python train.py --n_experts=16 --experts_per_token=1 --router_score="sigmoid" --balance_bias=false --lr_router=0.000969 --beta1=0.93 --steps=7772
Below are experts of layer 3 (counted from 0) of a mixture-of-experts language model. Rows are named router (the router's row for the expert), up (a neuron's input weights, with its number) and show model dimensions 0-191. Each number is 200 + 30 x the weight over its row's rms, rounded and kept within 0 to 999.
Before each expert's rows: a language model's description of what the expert responds to. This comes from a sample of Wikipedia text that the model never trained on.

# expert 10
What it handles: Subject pronouns he, she, it, they and common first names or surnames, often after the or a clause start, as in "because it lay".
router,208,249,192,202,226,176,224,173,250,219,244,144,213,237,182,165,163,238,248,249,171,188,156,200,127,188,167,200,204,250,193,214,199,219,150,222,244,218,186,222,243,199,184,198,178,218,173,197,233,179,181,205,197,157,208,265,215,205,168,231,206,198,220,179,164,149,204,212,225,222,229,166,173,242,169,232,196,142,205,202,175,188,207,194,217,273,211,198,207,164,216,188,220,171,159,185,179,203,197,239,194,274,167,185,189,213,212,230,180,177,239,237,228,242,185,202,200,194,172,204,213,223,217,199,169,150,160,204,210,138,175,206,199,228,172,188,221,225,194,115,192,210,231,174,188,161,153,214,198,132,263,216,182,205,212,157,205,202,229,256,204,192,188,188,207,230,187,180,253,137,213,213,153,189,190,177,211,251,201,168,289,188,225,189,230,240,201,205,174,173,224,173
up27,200,238,203,137,198,221,191,213,224,162,187,170,238,216,174,190,203,187,162,177,246,243,206,201,165,262,194,209,212,225,207,217,209,209,155,203,199,262,203,206,178,188,243,197,131,221,214,235,220,205,171,202,146,149,238,179,168,234,217,203,206,196,245,219,176,213,201,234,214,188,219,154,241,182,195,244,228,155,198,165,230,258,223,198,240,200,195,185,240,182,196,179,209,195,196,210,149,206,213,225,216,178,197,245,202,228,214,177,244,225,204,217,121,221,200,165,121,181,186,184,161,191,194,232,125,177,190,246,199,248,195,218,231,201,200,200,219,238,212,153,235,205,168,158,245,212,199,194,204,234,211,133,187,189,213,146,236,138,253,226,207,215,214,211,195,230,171,188,150,183,192,196,204,210,201,178,196,199,166,193,212,225,159,195,243,138,133,141,151,250,215,232
up28,248,250,221,197,240,216,176,204,232,159,126,206,227,208,180,216,197,189,200,194,184,207,220,148,211,212,221,202,204,207,134,159,178,200,239,231,228,184,149,194,151,258,233,175,198,165,205,202,227,199,197,198,236,159,237,202,243,225,170,160,205,195,235,232,226,199,196,193,177,204,173,231,209,207,203,198,180,245,242,173,192,223,239,195,197,183,218,223,170,141,198,187,184,152,205,189,162,179,212,210,182,235,180,218,220,173,177,210,206,153,235,251,198,204,173,216,182,223,183,205,207,184,182,183,148,209,249,176,194,231,219,195,228,149,217,245,251,162,208,225,182,157,197,145,260,192,188,222,200,174,163,234,235,205,258,208,135,203,189,208,190,174,200,151,183,198,218,256,243,181,242,141,198,205,174,110,190,204,224,242,272,192,110,196,224,200,164,224,209,216,175,235
up29,202,169,238,205,172,180,188,165,198,183,218,199,170,183,200,213,213,172,233,185,207,190,131,197,252,174,204,237,233,201,248,175,192,263,186,204,145,216,209,197,198,221,190,130,202,194,202,227,223,184,189,206,201,141,178,200,201,204,200,208,212,200,239,173,197,189,183,206,150,230,191,204,158,227,245,183,242,194,244,201,208,201,227,185,225,206,222,168,180,213,210,155,243,272,142,207,198,174,247,152,214,131,186,210,128,237,215,239,257,187,161,193,208,216,209,195,152,182,193,241,199,152,201,168,183,227,169,236,170,211,200,219,223,238,277,196,188,203,198,204,162,201,212,185,214,206,201,184,192,157,218,161,216,194,194,190,184,207,204,216,232,174,165,165,236,198,167,240,165,235,173,209,200,202,161,221,195,201,180,152,315,205,112,236,221,237,198,227,204,233,199,278
up30,176,155,198,204,199,193,201,171,117,225,231,233,211,190,206,234,197,233,194,204,205,211,202,247,223,242,200,188,243,220,159,245,195,180,164,199,220,239,178,187,252,239,209,142,201,182,249,148,186,155,233,216,211,198,217,195,236,197,196,204,262,162,198,124,179,210,244,144,229,181,235,146,134,129,126,167,181,187,231,206,193,207,190,235,185,180,201,95,218,206,203,182,187,162,191,187,157,190,204,226,232,220,211,186,179,197,196,225,195,221,198,229,198,211,210,215,172,177,191,231,247,274,194,197,205,187,191,203,219,203,183,191,229,230,211,184,196,223,199,132,262,186,212,156,234,193,199,216,223,196,200,241,191,172,224,120,240,202,173,207,231,229,153,269,215,215,222,228,191,147,199,170,202,214,241,222,194,199,188,224,227,229,198,197,182,160,179,201,206,216,171,178
up31,142,233,244,179,192,201,208,202,244,238,193,222,108,213,201,220,207,210,211,247,161,196,217,213,244,169,189,187,211,167,204,175,210,215,194,223,170,218,215,207,194,229,210,234,163,180,205,219,174,230,254,259,219,158,185,182,186,203,219,246,239,191,195,159,195,226,201,225,233,217,181,244,161,184,168,207,211,145,211,249,234,193,221,160,258,207,190,148,207,215,238,207,195,204,201,244,185,211,266,239,151,231,255,147,192,186,209,242,173,224,223,191,168,205,167,167,199,206,199,225,197,275,204,200,188,248,191,136,250,174,204,209,248,196,208,182,266,168,210,196,199,199,144,189,209,198,172,197,161,195,153,218,158,160,187,200,164,167,166,213,233,179,190,201,166,168,253,217,205,176,199,146,126,194,152,225,192,154,224,239,225,205,167,182,204,227,176,172,155,174,175,221
up32,199,196,231,192,196,209,189,219,263,197,250,200,206,190,224,177,199,202,217,172,211,219,175,116,190,212,208,204,262,158,191,180,148,181,184,226,200,207,206,201,177,216,257,226,150,248,193,194,177,240,150,252,180,156,203,148,157,213,160,229,193,184,154,195,269,248,188,204,203,166,231,192,188,207,188,174,199,176,187,255,214,216,178,214,224,180,180,210,167,229,215,187,152,170,253,169,183,189,139,249,205,263,211,198,195,191,201,202,136,200,257,233,205,175,193,211,240,240,213,240,213,221,242,213,159,286,242,150,217,214,206,225,184,182,192,244,139,206,183,199,196,222,175,228,195,238,185,208,210,178,166,225,176,200,184,136,182,193,173,225,241,171,223,217,183,225,195,265,140,222,169,180,156,226,196,215,242,202,192,198,181,204,181,138,229,197,187,152,219,195,208,179
up33,170,179,198,210,172,151,251,221,169,192,197,206,229,129,209,198,234,197,245,213,182,175,191,205,218,200,209,208,168,200,199,177,158,252,201,166,183,254,196,183,169,196,230,215,210,202,177,169,204,148,309,153,227,257,263,218,191,223,158,128,210,229,203,223,257,193,244,202,180,198,158,158,219,172,230,181,202,231,194,190,205,147,205,175,212,163,201,217,195,169,204,227,200,139,229,131,221,170,206,195,198,232,181,187,227,195,186,252,205,169,231,199,214,192,226,165,196,213,227,240,188,226,213,198,170,199,187,231,164,179,231,158,223,185,208,175,205,231,237,193,201,184,196,159,207,170,236,175,192,196,200,237,187,264,249,179,172,205,222,176,184,230,116,255,198,125,197,238,161,176,266,218,228,210,201,232,195,170,222,166,238,186,195,165,240,200,217,217,168,194,188,224
up34,224,180,197,262,225,185,209,205,167,195,172,174,124,174,192,172,196,196,178,193,238,236,220,224,218,211,181,192,185,234,202,134,221,200,159,256,261,177,198,176,261,139,255,258,199,200,155,232,244,197,188,157,198,199,108,173,273,189,178,232,222,210,229,191,155,196,207,176,188,183,226,193,172,190,188,231,192,149,213,196,232,168,213,233,190,207,243,215,196,168,208,178,239,212,174,174,188,171,221,190,189,204,261,172,218,222,202,220,214,204,211,203,226,231,161,239,189,157,193,179,142,197,178,234,243,172,128,227,200,241,192,114,224,204,156,186,209,201,257,217,195,165,213,177,200,237,156,197,237,168,224,164,187,216,186,210,207,163,226,235,186,218,163,204,204,216,190,175,195,192,177,166,185,261,257,246,209,199,181,184,253,198,173,196,213,214,215,206,246,187,188,220
up35,253,219,180,151,175,176,221,181,286,203,141,167,233,181,170,129,214,200,186,174,211,187,199,235,189,218,232,193,208,250,194,195,212,236,219,206,189,192,202,227,256,233,205,212,218,199,193,185,207,173,195,179,137,203,205,220,176,212,139,185,201,200,226,170,227,185,185,210,202,213,228,205,213,233,193,228,162,199,237,192,234,213,164,185,170,222,182,190,182,182,217,212,243,171,223,185,205,206,206,193,222,181,245,247,196,189,201,209,246,231,86,207,212,155,183,197,203,219,236,199,192,177,183,253,233,179,160,241,165,214,198,156,200,261,217,220,166,176,196,227,183,213,196,222,200,270,172,148,166,156,213,178,147,210,152,221,168,119,248,212,204,202,193,241,171,176,230,207,194,204,205,173,202,157,212,148,219,167,163,163,229,234,200,181,176,186,247,201,236,224,244,279
up36,182,214,199,199,183,122,225,200,213,225,191,248,233,182,199,207,269,248,235,221,244,195,179,190,182,201,198,200,163,199,173,127,165,213,107,197,200,207,224,222,188,207,181,252,231,177,222,179,184,209,198,178,210,195,190,206,242,207,171,206,185,139,202,191,196,255,187,178,195,229,228,175,203,214,190,180,203,169,211,164,261,199,201,165,201,178,196,247,237,158,200,224,225,186,205,236,150,160,214,181,219,214,230,208,183,286,236,164,203,221,196,224,222,160,231,186,245,176,200,280,211,169,188,205,201,167,156,250,208,140,165,151,191,151,202,117,211,232,214,174,179,233,188,234,177,231,201,155,221,211,235,209,225,163,151,155,241,170,174,226,168,186,217,215,212,150,211,203,192,173,187,230,216,221,230,174,216,208,243,233,229,209,219,217,159,201,223,160,227,152,207,211
up37,243,180,197,203,217,231,252,198,217,207,209,177,186,199,202,183,201,171,210,240,218,259,193,167,157,215,200,168,221,194,238,185,191,137,154,185,211,221,210,193,188,195,201,191,215,143,235,210,210,148,207,208,213,205,184,219,194,203,204,172,198,241,183,169,207,218,199,171,172,205,248,228,292,167,191,224,171,167,198,188,202,200,152,198,210,189,136,193,172,194,172,195,203,190,272,162,203,229,234,181,244,176,221,204,266,178,196,196,199,192,163,210,273,206,256,229,190,184,212,179,192,159,249,204,197,274,206,256,105,244,190,161,233,256,219,153,215,189,192,163,217,211,218,179,212,152,161,169,195,184,260,223,211,155,221,195,182,125,166,218,247,236,178,198,167,202,202,178,214,236,201,215,218,153,196,187,219,185,206,199,178,214,221,199,128,255,149,191,211,189,206,227
up38,210,241,204,158,201,178,228,207,249,211,193,188,221,174,199,270,201,243,188,250,185,164,263,233,213,234,186,214,144,229,164,238,187,164,171,193,245,194,210,184,132,197,207,227,180,195,194,232,234,205,169,189,212,208,196,229,220,148,200,202,200,145,172,214,192,198,160,196,186,240,190,167,206,214,203,189,199,170,189,204,193,274,276,201,251,208,199,219,201,180,248,199,173,180,217,206,192,210,182,182,198,202,168,203,228,192,209,209,189,250,225,167,252,138,170,161,215,154,188,194,222,139,229,201,207,206,197,249,241,150,273,192,250,198,225,214,214,208,200,188,201,198,239,181,197,254,178,211,198,153,198,129,217,187,239,220,152,190,194,180,168,133,237,220,172,137,264,167,220,188,233,218,198,185,127,177,229,223,167,214,162,220,176,173,215,172,205,144,200,197,206,198
up39,209,171,202,230,199,164,200,257,133,186,202,176,178,176,182,194,214,244,214,190,180,218,225,198,178,209,162,133,185,195,239,194,228,159,248,147,272,229,201,205,150,185,223,236,199,155,174,227,185,192,178,218,272,222,182,198,192,154,183,196,217,167,231,190,217,214,174,155,205,195,194,186,206,241,123,197,202,184,243,175,237,207,175,194,158,206,215,218,221,192,207,250,140,205,147,117,192,187,200,205,158,199,221,227,168,252,194,213,157,164,205,241,224,169,258,191,201,185,217,217,197,209,199,223,209,206,182,206,210,201,247,188,201,227,221,223,167,207,221,195,197,202,198,184,157,235,249,202,267,189,249,266,209,210,202,196,180,215,215,187,157,170,191,248,196,200,175,190,231,265,147,237,253,202,267,195,175,199,166,161,183,200,217,226,176,208,225,122,195,198,160,225
up40,167,198,246,181,149,180,185,203,161,217,267,174,182,107,224,211,226,209,146,201,186,219,202,243,194,176,223,211,214,262,176,208,140,166,205,199,200,149,180,185,237,221,221,151,243,189,222,236,225,147,177,196,235,252,151,197,234,205,106,173,205,232,202,206,167,198,134,199,230,179,204,210,209,206,144,200,229,181,210,191,173,190,135,232,228,198,167,200,191,208,164,228,288,231,253,227,168,172,208,212,253,176,184,202,173,214,202,222,232,181,215,234,217,180,183,202,237,192,130,232,210,194,201,221,220,221,204,200,168,228,233,203,212,183,168,242,154,206,238,196,173,182,206,138,218,203,204,205,200,213,198,206,184,207,243,201,187,201,223,172,211,131,176,189,184,187,247,252,179,247,206,208,167,211,215,176,198,168,176,208,204,248,183,242,194,255,223,201,197,213,171,202
up41,201,186,217,199,211,204,202,173,263,222,188,196,224,233,169,191,158,199,197,220,181,226,186,200,152,163,196,198,232,246,258,199,190,230,189,194,244,195,231,207,197,257,220,187,236,172,235,224,213,181,243,277,202,205,195,205,218,196,74,224,173,180,202,233,214,173,183,188,210,204,164,174,216,188,180,254,157,183,180,185,222,210,172,213,238,189,200,199,163,187,200,196,227,202,243,169,213,246,221,271,198,222,215,208,213,258,174,242,175,181,226,155,142,206,237,210,151,224,186,193,203,200,206,228,207,130,172,187,172,184,192,207,180,145,204,209,198,184,159,207,188,171,250,264,162,171,177,221,264,201,216,208,168,206,199,150,219,172,115,185,219,180,217,190,240,177,183,179,204,130,191,226,193,274,217,225,136,180,202,178,186,147,204,205,194,208,226,218,214,189,199,222
up42,205,233,144,179,196,183,190,196,201,206,260,152,249,202,168,192,220,239,272,196,215,152,231,224,186,243,208,201,202,201,208,156,146,156,148,214,171,160,187,130,174,164,201,251,215,189,222,196,207,207,213,179,219,238,166,169,228,225,274,162,206,203,203,245,218,193,189,182,183,201,246,188,210,201,232,171,206,233,170,145,200,192,196,205,255,190,258,216,227,128,193,224,161,186,203,193,222,220,198,192,203,181,178,191,204,252,246,224,196,214,214,199,229,198,195,186,267,164,229,186,153,232,226,208,197,245,196,195,214,161,150,183,197,219,176,188,147,198,247,195,270,137,171,124,206,202,204,183,209,183,239,192,162,195,187,202,218,239,217,220,156,192,204,215,181,167,193,172,163,167,201,185,258,200,234,199,220,210,151,199,170,195,281,224,188,194,239,190,171,243,197,202
up43,161,195,198,232,191,239,198,163,211,183,190,235,206,116,149,193,265,220,210,149,204,200,170,222,241,182,204,164,241,211,211,169,154,270,153,214,236,170,249,200,215,159,167,166,187,247,234,225,210,201,195,203,199,238,199,238,167,133,183,191,193,213,161,188,242,155,240,221,225,206,164,223,170,225,192,200,243,269,207,248,214,172,188,205,242,158,239,167,227,151,212,245,176,222,151,183,238,218,221,176,216,203,175,212,164,253,175,186,201,217,172,165,179,212,220,159,202,191,190,186,204,156,215,196,222,140,181,271,214,197,212,168,235,209,211,172,223,200,188,199,211,191,187,193,228,186,198,220,217,206,237,210,260,204,193,218,220,197,242,147,214,132,186,178,229,179,206,217,163,219,172,239,234,237,175,197,167,144,201,147,193,197,239,218,132,179,235,193,193,214,199,200
up44,254,224,208,220,252,178,138,228,204,179,127,251,201,176,192,259,230,209,145,173,165,198,205,216,215,195,248,198,221,243,193,213,163,173,213,170,178,228,180,198,218,189,207,203,187,157,147,197,224,197,234,180,167,192,184,189,188,245,180,200,192,202,209,196,220,210,191,223,197,226,235,194,225,181,187,159,196,206,188,196,197,148,211,199,197,163,201,223,220,151,203,244,212,174,247,234,221,219,250,230,205,203,193,179,191,174,194,150,147,149,245,203,225,201,229,157,193,241,228,156,218,205,214,233,198,263,292,137,201,241,242,222,141,147,220,195,135,217,172,200,218,140,164,209,148,178,213,194,222,212,166,208,165,179,194,243,169,214,196,171,184,261,236,140,211,259,197,169,206,180,201,196,190,193,164,142,214,193,227,253,195,239,209,243,203,179,190,200,192,228,207,208
up45,219,212,204,263,182,206,146,180,198,199,171,212,216,195,197,189,193,184,158,209,190,231,222,178,218,204,228,221,204,204,180,209,161,205,191,215,174,189,215,199,206,196,171,205,149,175,202,227,196,212,228,233,253,237,253,179,245,202,223,179,198,197,195,206,225,202,218,220,180,169,240,228,122,265,164,251,266,186,216,200,127,158,162,202,200,261,264,242,191,177,200,233,234,210,201,118,208,182,252,169,115,233,201,203,217,226,185,190,217,222,174,218,204,171,203,155,245,149,144,190,207,200,209,185,199,216,207,204,182,179,255,196,199,221,181,199,168,240,204,209,262,190,211,163,173,155,204,208,207,174,206,231,269,176,191,202,190,166,208,192,162,223,234,196,202,150,227,182,110,209,161,209,236,227,163,187,206,153,198,231,194,206,187,204,157,213,273,214,173,168,166,193
up46,246,188,213,200,221,313,200,175,242,215,172,237,249,201,201,196,200,222,148,202,153,230,179,215,197,159,166,145,191,160,262,198,161,207,152,219,168,197,195,197,218,202,214,247,160,220,206,186,197,207,202,200,205,206,175,223,210,194,138,244,274,193,224,183,209,160,201,202,187,184,207,231,210,192,202,175,169,224,188,192,141,187,171,169,145,213,209,191,237,183,204,170,180,163,231,194,228,215,182,197,171,203,205,210,214,191,198,197,202,281,203,166,186,164,123,250,165,250,211,179,145,266,276,229,203,195,200,211,221,208,190,200,194,265,220,129,147,200,174,214,200,198,189,154,189,209,180,192,185,186,191,231,201,179,185,221,200,236,211,223,179,196,212,220,169,213,226,241,172,197,255,199,215,184,229,262,213,220,186,273,161,199,158,181,168,198,216,163,205,239,187,188
up47,197,221,253,208,222,213,153,203,231,192,160,216,171,225,206,185,186,210,172,193,206,207,176,198,207,200,214,186,184,216,201,262,203,209,224,199,175,157,169,183,161,248,237,246,200,210,210,240,170,155,296,180,138,197,262,163,225,153,199,200,202,196,190,222,210,182,201,142,213,219,180,175,193,200,185,232,186,160,198,188,212,175,188,180,230,225,242,200,194,205,229,220,186,254,199,222,169,180,203,186,201,162,163,197,181,257,199,170,208,186,200,182,190,275,142,200,223,144,209,142,198,153,185,190,193,190,180,252,217,208,229,201,231,158,222,212,262,122,189,247,192,180,212,194,182,169,176,234,229,220,244,152,157,195,217,206,196,191,175,225,276,165,198,244,210,223,212,177,231,188,149,176,154,208,211,189,189,253,185,206,229,212,91,190,215,231,213,234,222,216,192,234
up48,222,215,115,157,240,210,205,209,203,172,208,153,202,278,183,140,175,218,191,198,169,220,174,225,264,151,199,240,185,228,216,169,198,195,224,201,172,180,175,189,214,234,198,213,206,174,171,205,252,100,160,158,187,175,193,238,186,160,170,176,184,214,208,200,251,203,179,223,157,177,219,161,244,233,222,182,180,197,215,213,178,212,162,242,192,203,231,211,190,168,214,210,206,179,145,150,179,241,162,246,197,236,184,202,162,294,189,262,200,241,234,271,236,252,200,212,209,201,223,160,203,178,193,200,239,169,213,189,184,199,213,194,167,204,197,204,176,206,232,205,221,188,191,172,201,220,193,204,191,195,196,241,230,198,166,125,239,198,203,228,216,227,185,235,195,260,194,221,190,171,147,208,212,153,174,216,202,242,200,198,209,176,216,230,202,200,254,137,172,188,221,205
up49,263,200,167,151,186,176,214,190,157,162,176,187,211,303,178,192,176,212,213,230,213,200,185,192,234,166,200,199,235,205,216,214,210,208,157,187,228,160,133,207,187,262,172,207,213,213,210,145,223,174,205,195,218,232,247,139,209,234,201,242,229,188,163,162,187,209,188,271,187,177,144,199,180,196,260,200,195,218,239,212,179,220,214,169,218,194,234,196,198,281,170,166,145,178,182,213,149,202,157,206,148,253,224,205,246,229,224,208,181,181,215,219,222,251,227,179,199,218,216,191,206,222,165,220,201,235,194,200,153,153,209,177,195,111,170,193,214,223,192,164,238,199,194,187,203,214,178,239,154,235,162,165,198,193,223,200,185,160,229,246,237,194,150,216,205,148,237,225,226,219,200,206,140,253,153,233,204,205,223,209,182,185,215,194,233,213,196,170,206,197,192,198
up50,175,231,228,206,198,201,201,189,227,179,223,191,248,207,234,178,165,221,205,178,208,196,194,183,217,214,224,197,162,211,242,190,199,157,201,190,178,153,212,159,188,201,201,199,140,203,154,196,205,222,190,177,168,225,185,221,234,251,202,210,225,231,185,168,293,226,207,219,186,151,207,213,176,208,192,195,135,209,229,177,217,188,161,169,242,238,199,201,225,204,219,129,209,240,205,168,267,222,170,224,218,188,228,205,205,211,205,226,151,209,231,203,185,202,216,224,226,168,214,112,179,223,281,175,173,199,260,210,175,180,191,282,196,207,141,247,200,194,167,206,111,183,163,179,173,186,194,220,224,195,115,217,169,197,150,184,208,201,238,188,135,209,233,134,199,172,244,203,201,216,202,265,227,224,250,194,170,176,218,197,204,187,208,198,199,230,211,176,200,227,187,227
up51,203,215,196,160,237,214,226,156,197,181,193,213,194,223,199,158,218,233,212,156,189,220,235,234,169,155,233,214,192,212,204,202,178,172,217,282,172,205,249,211,237,192,231,202,207,272,152,195,191,226,197,228,202,166,198,198,205,198,198,196,168,201,255,194,183,210,219,184,207,220,171,214,180,258,212,181,199,166,241,231,189,170,204,177,183,235,171,153,222,200,216,132,231,193,187,211,226,193,179,180,209,260,288,234,227,199,210,234,230,213,159,183,155,205,170,212,208,240,175,204,202,200,175,216,172,134,211,208,243,233,193,209,198,230,167,197,206,205,175,167,196,234,123,206,185,241,224,176,217,155,198,165,246,204,129,230,151,207,212,184,178,260,180,162,278,176,200,199,143,199,202,144,175,188,237,196,188,151,191,196,201,181,184,198,118,178,200,209,219,252,166,252
up52,199,196,221,213,229,206,201,164,191,205,196,234,192,252,237,194,196,182,200,255,229,201,155,206,234,227,159,235,194,185,200,133,224,247,203,237,218,204,206,191,212,215,217,186,218,223,191,255,187,169,206,144,218,223,258,214,244,172,229,197,209,214,231,135,198,266,139,201,172,242,239,107,238,180,164,148,154,173,223,218,203,212,230,204,217,219,199,163,198,210,140,193,191,180,237,194,172,234,267,137,259,203,241,196,169,206,234,180,216,198,201,135,193,191,133,248,165,210,177,156,178,247,202,182,264,202,175,165,150,195,212,207,190,247,198,182,206,206,225,187,203,174,250,194,230,214,192,195,207,223,201,226,219,153,134,173,234,198,182,189,199,202,229,245,185,200,179,164,209,176,191,207,223,202,212,142,193,182,203,201,196,188,185,170,195,231,180,131,197,196,220,161
up53,227,221,145,149,164,254,162,252,223,207,208,194,226,210,128,162,201,232,170,221,233,204,200,181,211,199,194,155,232,198,148,177,217,175,204,167,141,147,263,222,179,243,228,241,244,193,208,252,150,161,189,191,203,194,192,190,161,200,257,149,189,151,173,172,234,233,190,197,189,197,215,206,190,212,197,200,182,187,183,238,246,220,234,198,204,244,246,173,217,230,204,227,183,199,127,115,223,241,173,181,144,210,184,204,211,224,226,180,215,217,154,202,239,198,172,176,228,183,157,225,180,136,221,217,201,188,183,183,199,205,213,177,206,161,228,217,239,174,212,232,240,177,212,227,259,207,213,186,207,190,180,160,207,213,172,208,214,157,154,218,227,202,270,235,213,179,230,184,177,195,203,195,198,214,218,239,184,233,161,226,229,171,211,271,200,217,153,233,176,218,166,180
up54,177,240,169,225,209,200,150,162,249,192,256,207,177,215,175,199,154,241,174,203,189,165,207,220,207,205,178,192,207,191,179,226,248,198,141,235,173,162,190,191,228,170,288,260,207,235,170,203,232,234,121,210,205,193,210,219,231,183,243,193,161,178,212,213,197,172,224,171,223,184,207,181,214,212,202,268,128,205,178,195,214,208,242,183,208,209,199,253,217,211,199,197,191,281,214,210,201,220,207,204,188,170,189,246,204,159,233,180,151,203,160,168,191,210,225,223,212,193,146,222,157,196,188,187,201,224,165,204,228,166,178,184,154,284,169,201,243,220,175,250,271,185,204,217,116,226,208,199,188,199,181,221,200,170,162,186,206,231,179,181,208,175,210,224,168,177,284,198,181,254,173,207,183,188,142,206,205,210,170,233,167,146,201,185,188,222,175,200,216,183,224,212
up55,202,196,209,243,215,164,276,213,236,195,167,200,163,197,203,201,220,259,188,182,234,178,198,204,247,250,231,187,177,229,259,220,208,222,197,221,196,286,117,206,201,193,226,220,181,212,185,162,224,173,217,203,221,191,233,181,158,209,257,100,252,245,233,194,218,200,203,199,239,227,163,202,214,196,205,192,172,238,208,170,200,189,234,200,222,179,216,192,174,218,199,192,190,190,202,193,159,220,182,163,202,201,212,210,185,200,193,243,198,200,159,210,187,197,87,250,201,201,158,181,244,185,191,152,196,224,208,189,227,215,163,219,196,168,217,149,189,182,222,229,174,151,230,152,195,254,168,184,158,219,191,172,272,163,195,193,182,215,239,221,147,177,214,243,187,170,218,214,218,229,210,178,175,185,198,193,179,169,225,171,178,200,230,237,211,152,215,159,120,204,194,201
up56,216,222,241,274,196,154,180,226,191,175,201,222,195,213,169,194,217,155,150,203,126,193,204,201,266,173,195,210,125,252,201,229,205,199,214,191,215,211,201,196,240,182,204,201,229,220,128,226,203,187,200,195,220,201,154,211,207,199,188,212,141,208,215,207,185,209,220,204,229,168,182,287,222,293,248,235,198,207,198,194,252,151,152,164,173,199,176,172,165,229,205,232,265,171,218,213,197,151,229,165,189,178,215,212,240,137,195,199,204,225,201,211,213,233,193,198,208,273,195,200,186,179,183,236,172,196,198,206,189,155,187,211,139,189,206,200,218,259,126,227,222,248,170,248,221,204,238,142,184,192,225,187,169,194,182,230,191,212,202,181,199,191,197,171,198,200,194,184,170,223,195,146,253,185,171,175,245,188,235,206,210,190,219,209,192,170,176,202,243,141,177,188
up57,201,170,203,193,170,171,236,190,174,193,230,265,213,202,185,222,222,148,172,240,171,219,178,221,219,253,159,197,191,214,258,215,213,190,217,268,186,235,160,170,203,204,199,178,173,209,279,157,199,207,216,223,173,281,181,227,209,247,189,191,186,224,215,188,169,242,200,202,222,202,182,159,129,186,200,192,194,198,173,222,181,208,229,203,189,204,190,206,207,199,204,168,202,193,205,201,217,298,194,194,205,184,201,161,229,216,222,299,196,216,160,218,212,121,175,235,230,219,205,155,232,204,182,243,264,174,185,203,182,208,182,205,171,233,223,164,204,234,201,183,168,180,171,196,155,187,203,133,170,194,165,191,207,154,194,187,180,242,174,183,243,137,222,245,204,221,233,185,165,193,218,187,138,220,198,240,173,193,223,152,198,194,176,179,203,157,190,195,253,177,263,200
up58,204,176,167,171,184,165,187,201,216,192,179,265,188,144,274,238,196,205,217,162,190,152,204,200,135,277,215,208,162,213,190,168,190,198,190,200,160,220,189,202,200,202,229,266,220,132,193,118,191,196,262,201,181,195,203,146,170,198,189,212,231,221,194,197,221,157,172,197,113,159,223,188,150,186,231,197,208,197,278,174,216,213,202,189,271,175,236,238,212,198,203,224,111,246,162,184,186,191,229,171,176,167,185,209,228,190,186,232,185,168,201,183,188,216,231,192,150,190,177,219,191,211,165,192,201,188,220,193,185,189,211,223,236,223,200,195,197,244,181,198,239,175,208,219,187,226,169,197,220,195,218,153,225,164,199,226,157,206,187,180,209,168,206,259,263,158,225,233,156,198,211,233,233,228,197,231,190,238,195,255,233,191,237,212,197,239,204,224,221,242,206,194
up59,197,225,212,183,191,185,174,220,186,199,235,212,134,213,200,222,206,152,230,207,200,178,288,185,182,202,142,208,202,201,247,143,221,227,201,194,225,164,228,199,181,160,225,213,137,230,211,234,196,169,192,193,170,164,219,209,214,248,207,172,171,195,183,239,195,195,221,183,236,204,193,178,187,195,225,180,205,193,217,167,228,246,218,215,177,168,182,192,250,214,292,236,183,261,166,179,211,166,245,213,160,138,250,201,132,221,151,182,235,232,199,216,193,210,230,170,194,177,200,224,181,182,205,240,164,215,182,195,238,174,229,229,211,186,217,198,247,204,155,152,256,189,209,261,262,205,246,162,211,229,182,205,181,144,147,158,168,166,200,230,197,188,160,188,188,194,199,232,189,227,188,214,256,189,223,260,199,203,150,208,156,209,149,150,208,189,152,211,217,217,188,205
up60,199,252,166,196,158,188,231,202,186,271,230,191,169,201,201,172,268,164,188,220,176,162,259,192,164,209,177,197,210,207,193,213,214,257,199,188,202,194,225,203,179,183,177,181,219,202,174,193,196,216,202,202,164,191,206,220,186,194,183,183,238,164,223,163,194,241,200,197,219,202,215,203,209,193,270,233,122,242,222,189,263,170,196,197,255,187,171,196,235,156,194,134,200,198,213,181,160,230,211,194,216,254,184,244,243,290,279,196,230,196,203,212,168,157,218,206,195,227,186,160,187,199,190,182,195,135,192,223,200,198,199,193,172,219,189,201,147,212,212,216,195,204,203,225,168,270,120,197,197,201,187,199,224,199,227,164,188,201,199,255,175,198,200,201,208,219,214,191,246,208,172,177,179,174,248,221,154,159,192,183,156,161,232,238,194,195,149,101,254,190,233,206
up61,193,211,255,145,249,163,168,196,214,194,176,197,203,218,209,207,174,240,190,224,187,176,214,251,172,183,171,171,220,149,170,213,212,260,176,197,241,178,208,206,198,187,194,152,218,133,143,224,196,204,179,254,163,141,182,210,177,148,204,200,230,212,188,200,177,164,200,207,212,203,167,204,201,201,154,192,207,141,213,175,193,171,215,233,260,170,221,255,186,199,246,225,200,223,224,213,213,200,238,204,183,192,261,207,207,245,199,210,249,193,180,243,178,189,149,184,211,158,181,223,264,225,199,154,194,194,177,227,184,188,202,198,191,211,200,223,233,131,204,166,209,185,236,206,224,147,144,193,219,237,196,233,187,248,200,242,186,168,225,230,219,158,181,200,218,178,256,207,239,188,199,235,161,197,195,249,227,187,195,163,204,209,212,244,224,202,120,196,188,188,289,119
up62,187,201,199,163,209,181,241,190,196,217,263,180,193,228,189,225,221,189,179,242,279,197,197,196,177,191,223,175,178,224,227,193,115,174,171,200,142,200,211,274,197,163,222,239,216,189,261,205,225,203,197,136,229,205,192,192,183,212,236,141,201,193,199,186,224,209,243,214,225,215,207,185,219,194,208,189,221,206,115,180,248,185,160,193,212,236,224,213,265,196,181,245,195,202,179,201,200,179,237,175,190,202,214,200,253,192,198,186,182,243,143,212,189,233,145,230,210,163,227,233,143,192,232,209,176,184,185,170,234,181,198,157,214,208,213,198,201,250,195,172,239,243,216,145,192,179,203,190,217,198,140,246,175,188,197,191,222,211,217,217,193,187,253,204,211,216,117,163,206,200,222,154,207,188,200,220,171,183,181,182,169,180,181,186,199,150,217,190,206,242,289,111